Weights of a small mixture-of-experts language model, trained from scratch on English Wikipedia.
Size: 8 layers, vocabulary 32000.
Below are experts of layer 4 (counted from 0) of a mixture-of-experts language model. Rows are named down (a neuron's output weights, with its number) and show model dimensions 40-79. Each number is 128 + 24 x the weight over its row's rms, rounded and kept within 0 to 255. Numbers have three digits each.
Before each expert's rows: a language model's description of what the expert responds to. This comes from a sample of Wikipedia text that the model never trained on.

# expert 7
It responds to: Table cells, country codes. Pipes, semicolons, digits and three-letter country codes inside sports result tables and citations, such as USA, GBR, 6–4, ISBN.
down0:126124127093105177154097118112115146156153112156122154128108197149151140153140120139142127128120112151117096121117123122
down1:162137093144145122119095123129117136096164143109166128140115111128090086104137106108137115121117138134113147127150107121
down2:113085185133159095093116106155139120162145120122126100105121169152142140144169105165171134106109094057138134174128135085
down3:095134118133138129112045159105153155148137128128120119157114134136125080119103138164159154146116151155166118124135103114
down4:152124163141122100113128122128137103148153104186106158125094112121139122125144088143130100144083145139140136100124063151
down5:134171148172154135126152125134135108137148089108136132148118145154151097167162144158134140136144160143145130101122090169
down6:153174128109105168118095171139149117145132092116106132130144132143108144145116128126087131128126148089097138103149173069
down7:127143128123113166110126112142169141108137135140145167168114149119101124124141115090127133127147150128144143131112133132
down8:117095141092145159115162133158127135161147187125169124111101135104110105125151145152124105166127134151129122136123144132
down9:105097167142114147114111099126124123077113159114047127153137126117108141172122178079164139111131126142132130109131098166
down10:109171112144146130123123127170165123146104133119140152158137130110087102102147112067137090137104154121116107171141151132
down11:115102126085107106091122123109138136107147063150127131114151134092118153151136142080140115121180111146132125133087109076
down12:116148112140141135109117094096126117109111145136111147126133122120116153146177137169129118132116159144107063101084143114
down13:120147156085132130102158148129139106129082124120097112129124125145151132132141125127104097101133074127111123105100151109
down14:111086145125111132070170121142077124115121186127085121114141119095108117097113140129092170115119155112144104103156156121
down15:117084140131145150143187156163140073145156137117141047161115110106124158094126121134122124172147131122109125119113113111
down16:143123112117150138097185145142126193127168143123119139134155137120135092108068100107134156183183136106175101125131139152

# expert 27
It responds to: Clause links and auxiliaries. Function words shaping clauses in prose, such as that, which, has, had, how, so, than, and reporting verbs like noted.
down17:087096153181146077173108120133175142144140112132171120103112114109106120184110120134152140121132136115139110102103111113
down18:099122133162149157121109113085118100107099104130123136108089098123144127118124110118130085144106126120110131160161096099
down19:090115137118129093154158120106135178164089154136090114104103143138095119141161129142125097130113120158149107125122097123
down20:142136094113152125117101131135172145155118113176074122158115169121107146144093139174098094141143142122122126158152110147
down21:148142113116109131119128130143151130122148129148090102147059077107105172130139095140139141119096142130121142107138132130
down22:119113113122123191142145139137104141122100118147152109120151107167155094162141132109140119134118084094159118136164099127
down23:092103105154118130122129132119109158136139076109141112164143131093127128135109131123159103104116148144106059118160081152
down24:101133128122128135104133126170127117119141130137112113123145107154098164162183159125117112140096158112121130134120085135
down25:116111155154106121150149098175154131147128119105135117162119153069121128163098129146105120093172122140125142164131148146
down26:127145079121111090156143158109077135126115124129164114132134077084101117157096133169142100143086111091160124116129133100
down27:111109143119104159148141141112114168137147172119130122168103137130108110090079108139159136159151122139134132132094197119
down28:142123091125159127122105131108189095114142119153104117118097151090090116151124111130142137088100150132163134104146131127
down29:159159158088135127135123112143126099114088141132160143120091139145114106132131071127163092108124140139113110133138092146
down30:095101174126099114165126143103094102088124111116119132095172115143094148181138103115176164148105147145129145101124139102
down31:114066153125107132132154113141108095146153137164149160124166103078141126115123136098140098161175119155137139155110127163
down32:110126153142122132129141150142166117090111092143112126197154120148158145127143099133144117137096102139145138091183104103
down33:108129123137135129076096148141081096140115154130140155098122157134150096123148138078084130067145101118133152126125129131

# expert 28
It responds to: Initial capital letters. Single capital letters or first pieces starting proper names, acronyms and codes after parentheses, pipes or quotes, such as TSV, BHV, Jiddah.
down0:123115072142149178098180149153160142138137113138109131143107124149116118120117135115153119152141123134126097174127126104
down1:121131103143168147133120136113154164145128117137122154127142109139099134155144134126164115151161094122127101163171134139
down2:132122131124092105091100156139092071119123111155123110102130153132146129139155136111116156150177164159107131099152125164
down3:161087150113156134130165148174141125145133119160121111135089127148125129169128095144148114176106136093133108142128128131
down4:151156113110150087143126108109155078122171134118113135126128138101131113118135098097135165125104119139144106112118132129
down5:141117147137070138137096117152147109120159116131112155151115126108124090069119072117159167078100190168168132131117143104
down6:108089119167122087161143113074126126124125081139104116121132144109134087171096140116135144139137132116114115131151125131
down7:142122088141136130094056153148123165094144114156128108157091113116118127098160149099109069128130153112121139143141150127
down8:127150154126074086154165142121129136138155100163159153131152143123136132092152127134114110130152122175138177117150154125
down9:138132171137113147126125122138139107135119118176135127104158112143134147119126139119107145076113137107132087187095201145
down10:122112115134111128098133119143139118136139154147161157127137133137116116108186136125091141164108147100098125136121162144
down11:133081123102120183158142108113135096142169112142100128143116106133142160157151153141138120181124144120137113127155125143
down12:115134123142144138164121079113115115152095107129106121157175126129136130120148100119098177123135115105139098093115150103
down13:117146129160138128127115134170133083097142127150115126115117102131118154153166112167182096145149145175123133087123108117
down14:157098106136125092083108166120143130142127163141140164106118126126143156155137111116142116153147138166120097124113149151
down15:170145076111131127120151121142195144132137121165159118145090121164138159137129148118127114123122091103153152084143119133
down16:153120056120108118093096125136085131125129140078115143143121098112187117130149122147094175104106129155142133124115133147

# expert 2
It responds to: Infobox field markers. Line-start dashes and bullets opening infobox fields, plus field names like Born, Location, Coordinates, Website; also table cells.
down17:100091109112137107070107140105138171113151152104136129084108148154137114098157093143128138131150146129117148126158113066
down18:127137099119097098140098149123096124102149135155161105124138115130134133104150124094115164084173122067099115122112138128
down19:142098156168150129145127135097131112166131129085126152134093131134119161175091124147174095136129118133120123164113111121
down20:116160074151110126113122127160136131074127120144107137161133126139110119112115115175150140119116112142121085165119139102
down21:151138125101115113153164117116111134097111130097108139144120112123116126121079123110121112174121119132134121142116107170
down22:111129104118144138164150124122097162137114136131129123089103125156126166100135145172183127128124130137136126140114160147
down23:145068135101140141170150135137147180134100143110131117158097075138102125126130153156078164117179115136114136097122111139
down24:120154124100130118152147123112096159151145143163123118115105129085150101118130175118138129174115152127123133089148146149
down25:188133128167121119093110093128106137062143159106134136145075161111144119111123129091175153111161136163152123143112153166
down26:122144121134080149153140105103177113091118133124124109128134125140104112140142142137112087118146126117165166137132103125
down27:162083117173074090066081170146097080119110151123149149172148163147121103106104112062110124139138080089146139132152157150
down28:097104153148145124109096115159156171120112097107116124096126121093116113142168108132124145155139094126115095110124117127
down29:124143150126130121139126072089136086146181150137148086097136168082134142143136116074098156158135110123140109164127140139
down30:103157132099120099147157147135127135136124138067146128135119159116133108134135131108107082099126137140146121096144094177
down31:140124100130120097106094125204115126129105151113118140135126118112108145174096094154142125154140076122130129165148138164
down32:108122136127095124118157200153107146150115132140101157137157098125122108098155146159147106117159114089112136102132114123
down33:147126100112105137166157135122061132176146074101136122129148107110112115129147097127160175154123156148102110147087140147

# expert 26
It responds to: Article or parenthesis opener. The or a after prepositions, and opening parentheses before numbers, birth years or converted units, such as (born 1942), (1.38).
down17:095172140108156119163160100147186144115084113111176126098084144130138134080136146149154106143129149098115113081115122109
down18:121173086165123160127133130102110100103109131121138164103181121116139088105105140144152152143156078145128130084130116169
down19:124108129120093113105107106153127085149149120173125085109114131146078148057166131082162132122134107129138112118106106147
down20:101162157106116168137153167102112128136135120144114086139179167113106120136112140152116079131125120186134114145093095150
down21:116107134104133121126119147197122118125140110166091084082119133118121112110095121174103092112117119142108138142126113105
down22:130146139093094168097158159141155167128135141104173107091117135133115136063099092113142103120131124103111116130093138122
down23:140132121112167067162139198116161106136104124127132139086098103094142089147118105102091110143135106130127142137131136175
down24:097148168159105077151110123127156127137156150115102140116136109137146116164123118159103119122142121118144159150098060103
down25:088105152137127160131119166122142112123153128105154096074132131136071102133113100156119135086107126148124123114084109137
down26:139088115083142149116128109105115131116115123114110163063103120142099134156131147106145125136163131141135166079117144134
down27:156131134107052147128136173101136146095152132144128112130112130117138159110108136103129132121099127134106104093155169157
down28:116141146119155131117119129101122098120100121110077095120109131152151136129099141110168184089116103112167096150165108147
down29:145122138133098158110147135116178138141161142147152144132139058152079139131133103100165131165121157111131096142108130138
down30:101136115158131094097075119151114152166108166131097062145125125101137140134183152119139135099140119164116113114193111092
down31:121137153130120147200126128126103138127156112143131141124113126130146125106142122105130124107103150082141148154141097095
down32:138124156125155127171149119100171119134126149160147141087112124113141143111086139110105170136139105119159141145111164127
down33:151141095140151136152104118124125119172104140163107098141146132152134170145137129125084129144156174136117161077121112127

# expert 29
It responds to: Personal name pieces. Given names and name fragments of people, often in results or credits tables, such as David, Robert, Paul, Yoshida, Diane.
down0:132122088134127105130142117117140124104096124078108142066118117141100088155099079141082150140180138134152143158112130165
down1:098120141149080124150180106080121080128132123109115101139097139134087119145091147145094151129125132124149130111132106160
down2:119148108115122073078104154152148122088098162133160127110117117142134162119157152080129133116104124198114123172150109134
down3:155133129107156127114110135141109130130091128132134125118101138109088142123127114088113126100119100160104173103165111125
down4:138144104110105112082127166123121140137112060140154053119111142099086173158125116092116168174152163103154165114116198131
down5:170136112125144082143088135130153084127143144154127109147074156149125127140137124102095167121129113110192195110170151108
down6:128102177096131125091164136131116123122088111101109119113120157131137116105134113166130133085128108142131131139117139081
down7:139136101099132117138115122101126096154120101155084158131089141096124111169121140136131134135101159101124094138157143094
down8:146108118138116150144160153095117159108132184088116111156181136171113107153103092160139078164148126145090121092164104146
down9:131141144142208147143112128164149170122133110118118112168141120135094145145094132125119121161143134144118084150107095133
down10:148108141156133147135121066131123145085111161181156139115112178115115154160128152147158130165124120115142137114117075140
down11:134158106084136102099144111128125096160128141131139125120141104132170122127115107145099143141122084143111102134130152177
down12:151117165110133140122095083123080166071106100142124134119120111137126109114123143137128156147093136129139121111139100139
down13:147176154106126155114119162130165138132163112108139094111123096087115149115134148122131192124138149140122116138097095122
down14:098110121103123132119134158173090083151125144135118096134134140115144101102139102102172100126134111108155130072140102166
down15:098108153120146158131113144164118107135142070126114135153129168142174127136129102183117077164169122086098148143107135151
down16:102135108134128142145160118127129138113137180130130170096142139126114147108129128148101162136163142128122118119105148110

# expert 14
It responds to: Pronouns and cell pipes. Pipe separators ending table cells or header names, plus pronouns and short words in titles or quotes, such as they, her, You, 's.
down0:123124121140134132119108153125088095101160122115150125104056137151098131132104099118165097147122114151176147139117159113
down1:134174151112128121146080119142092135112151123137093102072096157097121116119128144122148113157127142118099115126091166144
down2:101144113071138104150122100099066105111116155115096123109166133131125125126152155187157100098103109108118106136124125105
down3:157140108114156145107137148147133143104115139178115149167133132143134142115126097132135091115164092133101129156146150132
down4:154118107128134127162169141124130185108163083158127110136106146141158114124118158143137122120133122119182149133153133105
down5:143084078142140138127119103101096075151168144113107175122144133139102145081139102156159083127120152094170144119135155116
down6:089095140145163155131177112104110164097150156139127107133163147166136111171114092077106139091171119071124129138113155148
down7:133113136188114124112121128167126105099092132149136150137138127139143132105146128126088129116068131154157133133152125147
down8:164118111130134111152148158121118153124137115110123074127115096120068156152148124106153112108168166111128154130137177090
down9:092120150118164143136115174147144091151125132149166111144121084100119126151136124128130085131073142082153136089112153166
down10:121150149117124102095093149091092149117146109102142101155153149099156132096165141098136126150123152113157158136124140102
down11:104144146145115121112135123112169141076169155084123136167145097105133123153145138125115121102104138151152117141182114133
down12:148126138112156107117130120089175163135155142097149133125120054138122140140137126145156137170098197076125130121092153099
down13:131134124127174109118108122141128114116140102126130146136131104152147114142131122138103097106121112127158132122131091123
down14:093156129135154111117096096157155148129109130143127137107141133078161109077165098144153136149175063168135156110161143117
down15:148120088107136124101118116151177168089113118155125132152121136130113050124145127120126140098145153135115096143139073139
down16:112134096151169128117139127137121150134115121162111130123120137102110133179113203130141110146121078143171132103156187139

# expert 22
It responds to: Prepositions linking noun phrases. Prepositions after nouns or located, mostly of, in, within, near, in place and organisation descriptions, such as subdivision of, located near.
down17:127149140174103122086096154110111115165155120161178134171126130122107112151122134148124098129101090116117159088160184198
down18:100114106106145149118128112110142123118112108144153119133112098166153146082119103106147117125131097171123127142117066166
down19:155172118174107103119136116114125140169098082134080126104143146132098119144132163100156114126132105128141106163104132101
down20:155123137124103137155106106106128081099143101131139133178154104161131122127125140093169137132167146182124163158112153124
down21:129115116141108139138126100108123117113148143109134132111161075119137101157130076160124138166151116156088135178113134141
down22:157125153128136090130138142096142123114141163147112148137119125142152115106102123147123130110159070188115128137123100150
down23:102152145116141106131147121137115123133146142126168127127176133125172127128167139159102090116082163138143119151123149140
down24:142144111156107122113104148144131157101109129133144112137143138159125149099082143147073133141105154149148129145161109147
down25:132142165171142104140111147090137127135105129101158120116142143133144057126164181108106147119108132089104163111153154087
down26:144162160133078122101115148136103111110146137125146111111140122120104116124139127096147078122123162127127101119129164145
down27:142149145107154086136159097102154099132148123126112122168135127144128141106135105152152140108133105119129148128114152158
down28:111142145147119138119108115129129076138100154142147161162149111118171137123113112154135118095107152088118113125129101137
down29:143098090115115105145104143114104134153136170112145156144118098145174130085113092128178137102156111137048127145128177090
down30:155120123149137123114126096145109168175130121118166125142126154114143097090151134125081134142085085135177136104113102168
down31:140143111120136113130124102137105151105173149139068116135139138132107149115110122109121129130140130153102110110080147162
down32:161125117140114107133107148102115152108148154136147164126113127115103141084156148145151126151139111100140154177166144110
down33:128137139124140172124130133080112166145116111128140145090115137126104134115116091139144135145108146138139147117115159107

# expert 31
It responds to: List and table markers. Leading dashes of list items, pipes between table cells, heading equals signs, and numbered items in infoboxes and result tables, such as Release date.
down0:151087148110158136111125094120137149108134119138166126132080123098128168129141088136073145149142110123164127096115133141
down1:131092122127177130097130110121137149115157153127087090130158075110105132113124161106130164145110131139172153133106141112
down2:071156097138127116158123131138142125115133159087146090085108160118098129130125103103127158128130080142129082142170159133
down3:131165153133121126129112144137092098121181089162106098147102125156130125136126142143134132107121118137145129131171124113
down4:172134155162091137156130169155110113131113112109147103105127131133133094109132136100123182138120151110126156141153143127
down5:112155104143095153090144112156106132136107106106105162144149115161120138136138114109135119138161137124161182122127122141
down6:121098119120149112155123122096121084118152139150083146159135136114140128118123135067145069128134115135121144142142122129
down7:113114101137107132123108145150134108168155119119095144141106123091113126117146133169144124187151145106182150130104125119
down8:071133127142144129101108154121135131118101138108153083110133084141168105116152182143136154172130096139147145116124119129
down9:112106137103106133111168152138123137134078124120139177158129109112126168157116093100144098173150118127091143084103160165
down10:120110152074088174124080114130136166136111170082126114147137141133131126090106158112172114148153113195171128156143152107
down11:162116147137144163154134151142112149129121115115136142175114119089134133103119123121153116139162088088118125128114097130
down12:131126110119091156103113109150084121093162098113148097120136130122129153144129151125111102150150121138123147135136129147
down13:118148147123132145125162117163110113122122133108097111090132137151146135135124171097098110104148155102090132145124135125
down14:120132131156142143190119134082092141116116092140126141074140138118104135155125135112116122142111152159138169155106118089
down15:153097103122180184090131130104142143098112158120121129154140132159115103131137135097168111128107133139095117131149162136
down16:114139166139159114130141122150136131162131135132141141083129168114156113135146139161138136127082139100152095112160125155

# expert 8
It responds to: Table cell separators. Pipes, line breaks and numbers inside data tables, plus semicolons and "and" in census-style statistics lists, such as Jan |, 24.8%;.
down0:127095119129151159105144147111148123131098152102092105114150142154158085129125094101116096126129098107154177153153100121
down1:158153114101104142123120125121124118148157085090126135086146119109112135174153140148145118126130142126115089132120099135
down2:154117182093146111148089107176137150118129101074103097101120142095138141114124139122127109136121145139140134129123134138
down3:159095116124152115115116155138154133105132165134174102184110133140126162156157101062077085150143157121115123158119171139
down4:091141161132140160107119170118122171124123140127090169142105153138119096132148114133102125160122114131138112100129169181
down5:158161155201130088093136117127128156137086104119137103132108141148090153105102140121123135133157091115111081113112159108
down6:140149128097123101126118132155102099144145129174101118130089134101138111126163161117077120090117157134119165119117127138
down7:132140125138142128113113118077113123157117141178135106097092148117169129165125118098120136125117125150146146103101133157
down8:114120117113160171101155101115110136136091128104158118157095100152167115113104115124131132117159116109131122145104095146
down9:139159140100124128149083131181085113109094130119141140106128118126112137166128164149158082146169143138136152173126089161
down10:186132157092125125135126139128162082120129112141138167109124114105162122150159149112168119134115108101118097138151174121
down11:156114140161141128125101124113123122123125153148094151076128152101156142118155106108148117124111147135142107133141090124
down12:109117190134158126132130086135174155116079124124146120131126097105142144091135120166143099140098155120130147115118118107
down13:129153111151109084100081113150145127132109169096128132117142129161143124127120144112141143128115137179103130108133125141
down14:107168127135148143109149108149129127101172093125142148131183122132140124107109133095099113150143106118133141102172137114
down15:137109108136091193147134159118127180137145152116125136146165177117106158100158179170105084142136151107161114097127154139
down16:096123123158126118082107127157137132090143121126124148097105122046131127117112140156143135119107167153184118132136102144

# expert 11
It responds to: Paragraph and section breaks. Line breaks between paragraphs and before == section headings, lists or tables, plus heading markers like ==, === and table rule rows.
down0:102118086100130139102122109154126098118150165129129120173159144141148132097114094131166123107135093100140107161144119142
down1:124117084123127085140165158123130141065099140173131114114134138143118169167157121139176138137106125134136161117097104130
down2:132145102139138123121095162107128110164130133120167121180121178115107084143184144118137157096074131146145125148101170137
down3:116108114131125101114149102123144074151172125139110131128146131114162121102129136116136148116159120123126125137157145142
down4:145107114152140126148142125098098152136118124085135139110124139122117160139114126120137138100143106155134143132158088157
down5:093155127146103126125131142102145103124135155113080100160135134158141127108111110127154119127132128068173148157118165131
down6:110108109091152112121108120120135113131122119135164137148194167160145150119137163159139141129114181173121138130148171120
down7:144147140122121139116110115128119171143081131136122152118192153143123094154112133150157112158115155100124101140145167138
down8:121108138156069160092118117122131168108160150128159108121112102168128156106149107103127108132144115123092093128130189149
down9:133102138156112140178108136104090132120152154093145164160134125134103182122141094155144129131134110138069137133078119070
down10:150142132108135110130143118160175117121131120095165160128127128118122154135128140156116121140114103107105160127120114108
down11:147124116108151205109136153130086149067148135119129142108136141162099137086116136112111119141086129127178109111078119144
down12:094147139110128126094119149182125112186119096110096107143113087114115075129102159117160150143108117125136147156121132142
down13:125129125079112149093111123102194134124108117121104143102162119113119124159136181131131145138115144109142142131101123122
down14:108124125137133114134125135096099171101126087121135102150200077079154123136155131186129100128130158113126142154143150169
down15:118121149140160105107141118142126135093125163128146131129168096215140127109109156129085110114115162137154144114119073122
down16:158129126162109149126112116122166083112095094154087138139113106123178114107096125107116112125150136110094134117152101124

# expert 3
It responds to: Sports results, table cells. Score tokens and cell separators in sports and wrestling results tables, e.g. 3–0, 1–2;, "by pinfall", Masters, teams.
down0:163104168127155139133115106126161164122122122162094128128089127105145117108136164115115187168151156115076156107124132145
down1:144105124130151136115088115110101116174123114085130131107137169138127117097170118128132161102092123130160166151127119102
down2:128129116099126159119110122107129113134146107098179124118149129065129130140168137109136125117164140152093116128157123115
down3:129127132101112125120101118095108128131091123126112174090159121108144136145107172101094138158105119138135139073152135103
down4:115149172114136125125101127148115169096127130113125138098141118131112102175153124142127120141122108167150123163129139125
down5:151130105106113170140177171158159117124106170150125109122142103127144095108134161169153120123156165133133161136150071134
down6:124155129161119127150151105145151148127088149191131129131137097128116119112134169120143132158117138101139106123112137118
down7:123129151141137140109200106133153105138074139116124164129113107143133087120129115090163182122142112140082135198112155138
down8:160132127157134115101083134204122101109164171123112131122161149146109189142105128149141103146124152121103142172108102099
down9:129130104154127144098133129124129135139121076165132173156111137141098126125111109085103155161135090127123111143120095101
down10:162123078106139121097164119152106124101147103080171131132102116125152078131134110159115129131120088127091138145145107195
down11:135126112128133144062120135151148179128132085120123137116144106104103134105105134121126130105121160100169146075105128190
down12:154199103104132110130135159159134116117143121104116112124175147136123132181098116128148091116109103122103115142121130106
down13:100126114081107110123140169116106078117190121124131147118126149149156143132147137167162140123115090107129141137087102122
down14:063091145108124109135164156144148116118081080155153141114127110123106099128112111114111159132120118128098158142140077114
down15:160111154157124135112153112132114169126094111122134136132146135137090154137138153077118175117109140126153105137077144141
down16:118130147093118113114095158105137165171107149104082151170153121151120178112141101166088158148138167115200129130167158130

# expert 18
It responds to: Short word starts, people nouns. Ambiguous word-starting pieces like can, men, St, co, U, plus person nouns men, children, people, son, father.
down17:116149145126127160119114111109138129124156085164127126118126131124084159108148130163111084145106112116122115111118129083
down18:107156111147187090121165122131122109116175112136123139121145107096123111141143137162120077110126152150131170143155108161
down19:151120098093173142118129107136066174158087126157157157151134118130082170140155111139146146126154104158136108080090148150
down20:116144138115138114137124091128137156127133095159117179131146106147118071095135137134147112138117074128057155133129112088
down21:099134143175088098108125101106106183161091122106133150134092159100127122103145168100127101100138144151138134098113124176
down22:176167145133135137101140154112102086100151168115099172150117105126187142111085130103168119130098129180160136120147087140
down23:127125128173163167157112119091137124121123109150090116142147130154112104158145152094121150131123119170115158090159108115
down24:160102129102128141163132130138102122100160140119127112104142096145123123093173134116099105127149112109124122132124106163
down25:132125130135148126157123125086097144113104182114082084149086114143123159137112132160151149108096125118121127126147125116
down26:131133141140088160126091134131124134134111109156127117169166067151097134162134117165099115096147142127166133106118113123
down27:174152154109181138139107170158150097141130173120081152134121101131115123146104114110128103110140126129131136094137149156
down28:139162137152081108110142109163102148122170142094135120121119130153141111157120134130110096135167139146113141175143131141
down29:116098137107124113141091165137156080154127135143171133148153118067115136119154162125167141160048100131147099093131090149
down30:097104111125083139112098177096169129076169131145143147159157139124117177150145108090153104149139110126088145169127087101
down31:120147106147116123107119080139109136137164148116150129160166132149116132115131146101138089127083066123104116130122116078
down32:117098159145141145129148096142118133138111145161069123150150106131155131141101188126106164111117152104128115096104153130
down33:138169113086121114098105122081102127090114136148124109123127124129169120129157092170091140150123102090134116118109135131

# expert 21
It responds to: Numbers in data tables. Numeric pieces in statistics and score tables, e.g. decimals like 14.18, percentages, 18–13, years, day numbers.
down0:131101132132092097129135136127152120129053089176126118113168169113121093129134077130123119105113133163132108084124094120
down1:118062136125125153118116139108179126152086121098120135113149136172189138134165102138172120126144151108150077128160121159
down2:150168128132138143162140114157113150105125153193151154140133093148161137055105122123147108104129095147157129138138171102
down3:079112104127140154138131132131133095083126139099124122087151146140119153152142127145153109130153139154085142109143151150
down4:119097126106120148126086131115156102107129094144131120160149120118120147170128144115108126136134163150151132161121112112
down5:150162116137121138163158107126134110132112176146139151110159097139125118104122160114182156121134096115115111090121099138
down6:127145150087134172127098081127138140090134105113102137127170110165121160141160161162131110147144096155144151130190159097
down7:133103108150134155133118123129115129138152130161080085118121154125162115103121174102120138145126137132146109165160160090
down8:189097125131143113125137150112136147167076109145135137157138092142147116155111127110136130112174139114163113101157147128
down9:154083133124125149178152123138146137099145145152124172124072101152121173127111112134153147147139102091161135108146179124
down10:155093115144133141114134132116111132119133139069122140113150114079133139171148078115106132141158110098107172112108131127
down11:136155135165112137138126116169170101111122121147156112150093104109156117140079127111113102129154161157170124139151130160
down12:107148121087139105147160158187094125168123150126094132190158125156128093078110100133117093144091133151107098156132159130
down13:142140127116100138133082107064108196104135118111126127110098160153088131171090142105123142125151099145120121101130167086
down14:119124101105095116124143102069122115128076131132091125140133111138119107078138156126104121162134098138105173115164078146
down15:110124084109115099077133112117114157138135100110106111088121124117165142095141124151141159122147148117099129125148122129
down16:160147113132108084096118116085143122136163160128148143154129093111125129168106157100195078100138122094158136089124127110

# expert 17
It responds to: Section heading words. Words in section headings and infobox or table labels, such as career, Personal information, History, See also, Date, Candidate, Record.
down0:152094142147109167106152116101116129130087132063175140146107141105128097107111110141139154175099152107109097087122160163
down1:141125150129115125155078116100110119162139142126121141107141105148149148107109134126162097154132122105137146131122124134
down2:139091116158092114111147093101149112112112091072096111146090124155087141109166149162129110088124132166142095083102132140
down3:195128138150159109156136139160123130149121172100143160151120167098165145133090152098132149118132105158135119131171138114
down4:118124073152179126107120138099136156162113090112130166102127162090099111150139164122111119138121164144152145109149088103
down5:133109093148129157164106142145108126134136127149151107111138106119159109148114075138101119160149181098137164108154142159
down6:111129131127138096106119117154147156118111144127140138114166120128106105147113131171135157110105161125110138161065125096
down7:150111105098098110154115150111118137082099123148103169121147147114133079150141131128138116175097160131126144136112145123
down8:096140115103143105135079136128114156095141130100150089103098145130128131121125150153115129164142143126121098108150110129
down9:165169212121122140126134102150151109129142131146110127107101098126127124104132120123127106100128127121152115137138079168
down10:111119139152140121075161142147167157072142121121137108163122107148116131096105119110147085181119138138127135140157080110
down11:145126122091097134113122170155133133140092093126159102142150090110125154126119160139108122147154132123116124135112142097
down12:102130117164109153158148156154106088078132157121129120091140132074086115135169143125148175123107120123130125111114117159
down13:133154179138125153121138119121163110132110167088120128163128105131087115144089123097135169091178136121101090107108094161
down14:126161136074124156146126190125107167161127084098122063144124121127138070122162119143125152123129135091153121094139159125
down15:130145115123115122121135136132178105116102115138097128159131106137130165079093173131154157154101095091099099119129142125
down16:111102106111138120130173140093119163106168118094106140139114172123122160140100115112120136129132109154134097133115116155

# expert 4
It responds to: Time and place connectors. Prepositions and conjunctions opening time or place phrases, often sentence-initial, in biographies and events, such as in, during, after, since.
down17:118097124114108130120106118111130126153134117104138144112129139158091077104119135110119124124130121107144137131113154112
down18:088119135112123119188124100145148122107131126152117163108135103122126149082140143152164124104124100100182139138119125106
down19:133113108144138125128120165105118168118152114095163092179150133133153156139149137135105136139113138146115138139097159126
down20:085182135139162141135121145107125131127117131128143158137118154136130119117123092130102118153129130150100124153118145124
down21:132129150088114157100122072123105132082111139104109148101206136146091096113102143125130083130130114147128187135087154119
down22:159120091191088131103128144124185145175111089093080103160124113130169105084138105138070082175130128106109118164138146139
down23:110130146149143097140110144133102101125078133132137155135138079124140127170094147155095138106149125139106118126127132144
down24:146149081146101117130145135163098101127128126113091131168150142163181113109170127117146090129095136121128114118126108156
down25:161157118140122115136128133191144115108155128147129152180118111117181083131139142137120163165115118103124166158137142095
down26:102124149131163109121138092121112143132101106139118155123137087107072151081121147138149128128114154168132147118145165106
down27:142075094180105138142152130119099125106123142121181133124159157147157111123140121140113113142103118090137110125087136133
down28:138099140138097131150093116087099151106139118170135147159155142140174146107146122127108094160138116122090085135100121156
down29:167135178110137125121129132147159152132136088129118105134158104111160136118132094109113129181099135130139082132169121118
down30:110162111116137125138134145121149116096134097144110125098122139164089164135134111133156185114156130123130103133099143162
down31:127148131169164159104169144157138122166122150120113120080136093133156119120120143116116148151150083148153124125109106142
down32:095150138092090149113136109135086152098113139098155105131118175138175095169124131100087123079146083125102121161114087135
down33:119160138127124140105081137128190100120146140100117140132191113131136144113073153162075094127148149114164146175088151064